Weights of a small mixture-of-experts language model, trained from scratch on English Wikipedia: 14 layers, 8 experts in each of 14 layers.
Below are experts of layer 11 (counted from 0) of a mixture-of-experts language model. Rows are named router (the router's row for the expert), down (a neuron's output weights, with its number) and show model dimensions 128-255. Each number is 50 + 10 x the weight over its row's rms, rounded and kept within 0 to 99.
After each expert's rows: "comes before" lists some tokens at least twice as common just after its tokens as in all text. This comes from a sample of Wikipedia text that the model never trained on. Tokens count by the router's weight.

# expert 0
router:35 46 41 50 54 50 43 56 65 48 50 71 70 42 53 60 47 38 71 55 49 51 58 47 44 46 47 50 53 23 54 54 60 49 27 40 53 55 44 35 51 44 45 65 50 56 42 41 48 33 62 53 49 61 52 54 44 35 65 62 49 44 32 53 61 42 57 60 55 49 56 49 54 58 50 45 54 51 50 55 52 81 40 61 71 44 44 44 49 66 38 38 49 64 54 41 61 52 67 41 48 55 45 32 50 46 55 48 34 54 52 44 47 41 33 39 50 37 51 59 52 71 28 31 63 55 55 48
down0:56 51 55 45 58 46 41 41 64 53 41 27 41 30 56 51 53 56 50 55 56 51 60 77 38 52 61 39 63 47 49 49 49 58 38 62 42 70 45 54 54 58 37 47 48 59 59 42 51 66 51 48 60 50 45 50 49 59 49 65 39 49 49 61 16 53 52 51 50 52 53 51 54 74 36 51 49 30 59 49 66 56 61 46 50 50 51 54 65 59 50 48 47 41 57 52 53 46 42 45 35 51 49 69 52 67 50 46 53 38 60 25 52 27 32 39 62 57 46 54 49 50 50 46 59 47 39 49
down1:46 52 57 44 50 50 54 49 56 54 51 59 43 63 58 53 57 67 47 43 56 38 42 40 51 48 46 49 56 46 63 46 61 44 59 50 64 47 53 42 56 31 55 71 44 64 55 64 49 55 41 54 45 52 53 58 39 44 51 62 56 55 54 44 53 41 63 51 60 51 37 43 38 42 46 44 27 38 23 31 46 63 54 69 60 51 40 51 48 50 37 42 65 50 39 51 61 55 62 49 53 67 67 35 54 53 43 39 52 61 35 49 55 56 37 32 43 62 63 54 65 64 51 48 62 51 50 44
down2:42 49 52 33 52 42 45 56 46 43 55 42 46 57 44 49 50 59 38 50 51 46 58 40 67 46 60 46 50 58 42 55 70 60 39 49 31 54 59 43 44 52 52 46 52 34 59 33 39 48 64 50 44 54 47 51 45 52 48 49 46 70 74 42 49 43 67 60 53 51 40 38 59 46 55 57 54 37 63 57 25 61 23 63 55 29 47 34 66 57 48 43 44 30 56 58 54 49 44 66 48 50 36 47 28 45 65 45 42 62 23 60 58 39 41 40 35 49 69 35 51 52 65 61 54 54 59 59
down3:43 68 48 60 55 50 46 40 46 62 67 59 38 56 56 52 47 62 55 52 57 53 63 50 42 39 68 57 69 72 36 27 40 60 38 48 25 38 49 37 47 68 52 41 59 41 57 52 44 52 32 46 53 41 50 42 58 72 54 46 38 62 56 32 43 65 58 54 56 56 44 48 52 31 33 74 43 40 55 48 46 50 38 53 47 53 50 62 63 46 42 58 53 57 65 44 56 67 56 53 41 48 55 37 38 51 53 56 53 68 51 46 29 57 30 35 50 37 38 49 64 45 35 62 63 63 49 59
comes before: "-", "|", ":", "=", " /", ")"

# expert 3
router:47 44 47 62 38 43 57 51 46 51 59 65 50 45 40 42 48 35 48 51 61 40 36 64 65 56 46 53 50 47 38 46 47 39 61 48 55 43 59 64 51 60 56 53 58 51 39 46 72 63 35 47 57 46 50 51 53 63 58 47 40 56 38 45 63 53 54 54 38 53 65 55 48 45 39 48 42 55 39 29 46 50 55 51 42 51 41 51 55 48 44 41 56 53 58 24 48 45 38 48 36 46 48 65 47 49 52 61 54 46 45 35 48 48 40 54 55 51 58 51 41 59 43 54 44 61 46 72
down0:66 52 48 59 52 41 57 51 45 44 56 54 38 34 49 58 55 56 35 64 44 48 32 36 53 48 45 51 48 49 47 70 37 26 53 34 63 52 43 44 37 50 58 36 62 50 38 46 29 50 35 54 43 35 49 49 44 41 42 30 63 43 50 50 50 41 62 49 51 53 54 48 55 50 43 45 69 51 61 34 37 57 54 34 36 37 60 50 46 40 53 44 54 39 21 64 64 59 38 49 34 46 50 63 43 44 48 37 48 57 49 52 54 30 70 46 25 52 40 42 40 48 35 71 46 44 50 61
down1:79 37 60 48 57 47 66 57 53 48 41 45 52 48 49 50 53 58 46 36 39 34 41 44 35 58 61 54 44 48 52 44 54 41 45 63 62 49 51 49 59 45 38 47 37 52 44 44 58 48 73 44 55 49 31 48 34 46 47 60 43 41 57 45 41 57 63 53 71 52 41 44 63 57 49 43 49 52 35 56 49 79 56 41 50 60 50 34 50 58 52 32 54 38 65 46 52 60 45 37 48 58 57 48 47 42 37 54 61 62 56 70 51 32 42 38 57 64 38 54 40 56 44 56 52 65 47 45
down2:31 56 51 51 42 47 55 60 41 30 63 45 67 50 49 50 29 59 58 35 48 40 56 49 39 51 59 61 44 46 67 47 41 50 49 55 49 57 68 50 56 47 37 57 43 67 47 61 65 53 43 52 52 59 31 46 43 62 53 60 53 62 59 51 52 44 43 57 59 41 53 40 61 50 60 41 64 47 48 47 47 52 43 46 51 60 47 22 59 29 53 61 45 43 53 43 74 55 55 24 48 47 31 66 46 52 61 57 49 38 58 53 35 47 56 57 53 49 43 60 50 53 37 55 49 47 49 56
down3:46 50 35 40 50 40 54 64 62 60 54 48 63 48 59 50 50 53 41 59 79 50 40 45 41 42 48 60 47 32 48 49 54 48 47 35 50 67 47 51 50 52 43 52 49 39 66 57 41 42 41 54 52 34 38 53 63 33 56 40 40 48 63 56 58 52 29 53 62 37 47 54 68 50 52 17 54 68 43 50 57 58 49 61 41 53 37 39 60 33 47 61 30 55 40 58 46 55 58 34 33 56 41 57 60 48 43 30 43 56 45 41 39 61 54 48 45 48 44 46 49 45 31 66 46 62 61 58
comes before: "\n", " The", " In", " in", " He", " to"

# expert 4
router:48 50 68 50 42 67 60 49 53 42 75 49 57 71 45 66 61 61 57 50 48 50 61 61 41 58 54 39 42 42 50 37 34 44 49 57 58 51 57 56 59 60 46 61 48 53 35 39 40 33 55 44 46 57 51 37 53 29 70 37 38 43 65 57 32 50 46 54 50 39 41 63 59 57 54 40 33 67 65 40 53 51 39 34 45 33 49 26 66 50 47 52 32 34 45 61 45 44 50 51 47 61 48 73 56 59 46 51 58 51 47 54 34 40 50 58 40 44 56 48 57 56 55 44 42 41 55 48
down0:68 64 49 53 43 40 61 44 46 36 45 35 49 48 53 53 37 49 64 40 52 53 65 41 52 53 39 74 39 55 52 45 50 38 47 56 47 42 36 49 46 32 40 43 48 39 60 50 52 45 54 58 75 39 31 37 44 40 38 59 39 53 51 46 39 61 67 55 59 52 43 38 52 40 47 38 48 52 48 54 47 42 46 47 37 38 54 61 50 37 38 52 39 47 54 57 48 52 46 63 53 63 49 66 62 49 57 33 56 61 75 34 55 50 49 46 38 49 48 60 69 57 47 59 51 57 60 41
down1:56 52 59 47 45 46 53 48 37 54 57 62 36 41 44 52 46 52 59 28 47 56 53 55 49 55 45 59 56 56 42 50 43 19 65 55 49 60 46 47 45 32 54 67 28 44 51 42 51 42 57 35 38 48 46 68 40 48 39 36 49 44 48 34 44 46 50 48 43 45 38 45 47 30 59 51 40 43 42 48 50 53 56 45 42 52 51 53 37 67 39 51 59 39 54 62 49 46 38 56 77 46 58 53 66 47 51 68 52 62 50 53 56 61 40 61 42 43 47 48 44 60 32 46 34 53 53 53
down2:44 41 34 51 64 48 50 60 56 50 42 62 66 53 62 48 33 52 51 82 67 37 40 50 50 36 46 28 56 52 25 44 41 40 47 55 55 38 47 71 46 46 51 46 54 52 48 51 50 57 52 29 59 49 57 36 67 55 58 52 57 48 51 52 45 44 42 57 46 49 51 58 59 54 53 52 55 55 68 47 45 48 58 67 68 46 65 61 53 63 47 43 64 32 60 34 55 68 47 36 48 61 35 45 59 46 68 56 53 48 40 40 53 35 32 52 39 46 76 53 58 53 43 47 60 46 33 64
down3:52 45 39 60 40 47 54 44 36 61 46 57 40 47 43 49 61 52 44 40 47 57 50 55 43 45 58 44 53 44 51 66 44 53 57 43 49 49 48 35 48 46 43 46 46 51 38 61 48 38 53 51 55 65 47 45 55 56 34 50 53 47 47 53 56 42 47 55 34 68 47 57 62 40 41 40 47 52 43 48 53 60 65 58 60 48 40 53 35 28 49 36 41 60 53 65 63 37 46 68 61 40 62 44 33 41 51 50 65 45 64 46 47 55 61 44 49 59 64 68 58 69 52 30 37 35 71 51
comes before: ".", ",", " of", " in", " and", " to"

# expert 6
router:58 77 42 34 39 64 48 39 44 55 33 33 51 28 36 64 58 57 53 40 59 51 48 47 76 21 49 35 50 63 54 41 55 34 40 26 54 48 45 52 56 44 53 47 51 56 68 68 26 65 53 68 56 37 54 54 63 54 42 60 47 54 41 54 45 55 58 33 66 57 47 44 69 68 58 47 40 47 59 54 49 48 59 47 47 57 61 52 44 47 51 54 41 36 57 55 49 44 28 43 40 59 49 47 57 53 65 40 56 57 47 45 63 59 55 65 56 53 48 51 62 36 70 53 51 40 58 57
down0:50 51 67 61 49 37 41 56 43 35 51 43 61 47 50 47 45 64 62 41 57 37 49 53 60 51 52 54 28 57 52 46 61 31 55 56 48 63 63 57 42 54 43 59 71 40 42 36 32 53 56 43 52 31 43 51 77 43 59 41 48 64 52 58 46 47 44 56 46 63 47 53 53 52 44 57 46 70 56 51 69 47 51 57 49 44 46 67 53 45 46 54 47 50 69 62 39 65 49 52 52 74 29 53 65 52 57 36 57 50 53 50 50 50 29 38 54 55 50 45 54 55 64 56 58 68 56 44
down1:51 46 44 43 58 63 51 52 56 51 60 63 51 44 50 38 42 73 45 58 53 59 48 44 38 55 65 53 51 45 54 51 60 78 39 43 50 36 54 53 39 46 57 64 61 66 43 60 59 46 47 50 48 37 60 51 62 61 38 52 59 53 41 56 52 40 62 42 53 58 41 66 60 52 39 52 49 36 56 45 57 42 49 40 50 54 44 35 48 53 37 63 48 64 31 45 46 51 55 55 47 49 47 52 39 53 23 71 55 45 65 59 54 38 52 68 35 55 41 55 40 50 48 37 55 56 55 45
down2:49 36 41 49 47 70 53 51 64 57 64 55 49 35 54 52 49 62 38 42 60 62 47 55 38 51 53 54 53 43 54 45 46 21 39 52 47 43 56 50 53 65 42 50 39 47 42 39 56 52 64 43 44 50 55 45 41 45 50 28 43 60 54 41 45 60 43 54 54 68 56 46 56 56 50 52 49 55 47 43 56 47 45 51 59 32 37 57 51 73 37 40 36 48 49 54 57 61 46 36 45 62 54 53 38 36 42 67 52 46 35 60 54 40 62 41 55 43 55 49 54 36 31 46 70 42 45 63
down3:60 49 59 42 64 61 45 49 39 59 52 58 49 69 56 48 60 60 56 66 62 52 60 42 49 39 36 60 61 77 48 55 37 45 50 50 59 60 46 35 50 45 53 46 48 49 32 37 46 59 60 64 38 45 42 60 33 61 51 31 50 41 41 45 51 54 48 46 33 54 57 57 62 44 60 71 47 59 34 43 30 55 38 41 52 41 51 27 57 48 27 46 34 42 56 70 61 54 53 43 39 65 48 62 39 34 56 60 59 51 32 60 63 48 51 43 48 61 53 49 52 58 44 50 45 53 27 66
comes before: " the", " a", " be", " his", " 0", " their"

# expert 2
router:50 50 58 33 67 57 43 52 47 57 48 62 37 49 38 41 57 53 52 67 43 56 45 40 45 47 57 61 64 64 48 46 44 78 73 63 48 52 46 58 56 34 42 49 41 40 55 58 69 51 51 60 50 54 44 63 47 59 35 43 33 51 57 25 58 42 60 58 53 42 41 51 38 59 47 68 59 51 59 59 44 60 44 65 45 60 43 55 44 49 53 46 32 66 51 54 42 46 64 41 56 41 63 53 38 37 69 70 52 51 58 58 64 62 68 31 54 52 43 55 51 38 66 65 44 53 48 49
down0:52 64 55 46 41 63 54 30 49 48 62 48 47 60 41 58 54 59 38 61 53 39 50 46 46 51 44 40 38 42 34 40 42 99 43 66 64 55 47 51 43 65 49 61 58 45 37 54 38 42 21 56 39 45 46 50 57 48 46 42 37 34 69 58 61 62 53 42 52 46 70 61 49 32 50 64 47 46 46 53 36 42 35 60 62 37 49 58 58 50 46 57 45 49 63 44 47 51 48 55 36 28 57 54 49 42 50 44 53 60 52 39 36 46 56 62 50 54 58 60 60 50 65 34 57 55 36 49
down1:52 44 50 48 65 53 39 54 61 40 52 37 28 53 44 32 37 46 54 51 46 55 63 56 52 60 66 33 44 58 56 64 64 78 53 31 49 55 58 59 47 48 49 53 50 62 49 26 39 47 52 37 57 53 38 76 48 40 48 56 47 43 60 61 47 45 64 42 57 40 45 58 38 52 45 54 49 50 59 46 52 51 39 65 41 52 42 48 46 59 41 48 74 27 43 23 49 51 54 51 39 44 34 53 61 59 51 53 37 53 43 68 75 40 48 42 56 57 43 53 38 53 48 40 29 48 36 43
down2:55 53 62 57 47 47 66 73 23 48 45 52 34 43 31 57 51 35 41 49 47 37 35 51 43 45 46 44 59 63 54 36 59 60 44 44 53 50 47 63 49 48 57 63 46 53 59 45 58 63 47 44 49 46 46 53 62 57 52 38 32 54 53 42 62 43 67 54 52 63 67 44 46 47 40 51 42 63 36 40 44 54 51 44 40 41 65 43 49 47 74 54 33 48 48 48 56 52 60 64 42 39 67 47 60 37 41 53 44 55 57 50 74 30 44 37 56 37 54 61 45 46 57 33 51 49 51 44
down3:50 64 35 47 46 56 49 51 60 65 38 34 42 31 30 48 52 42 46 62 37 61 52 52 45 62 52 55 59 57 39 49 43 45 51 44 42 65 50 61 53 48 47 42 47 57 55 55 71 52 37 57 49 37 60 57 40 66 51 69 44 44 62 53 47 57 61 51 56 51 41 60 53 71 29 48 56 66 51 43 60 45 59 46 50 64 59 34 48 31 53 46 58 65 53 39 62 31 38 43 67 49 34 49 42 36 35 48 53 48 51 43 39 57 60 55 45 61 65 52 41 32 54 54 58 38 38 49
comes before: " |", ",", " (", " –", " States", " ="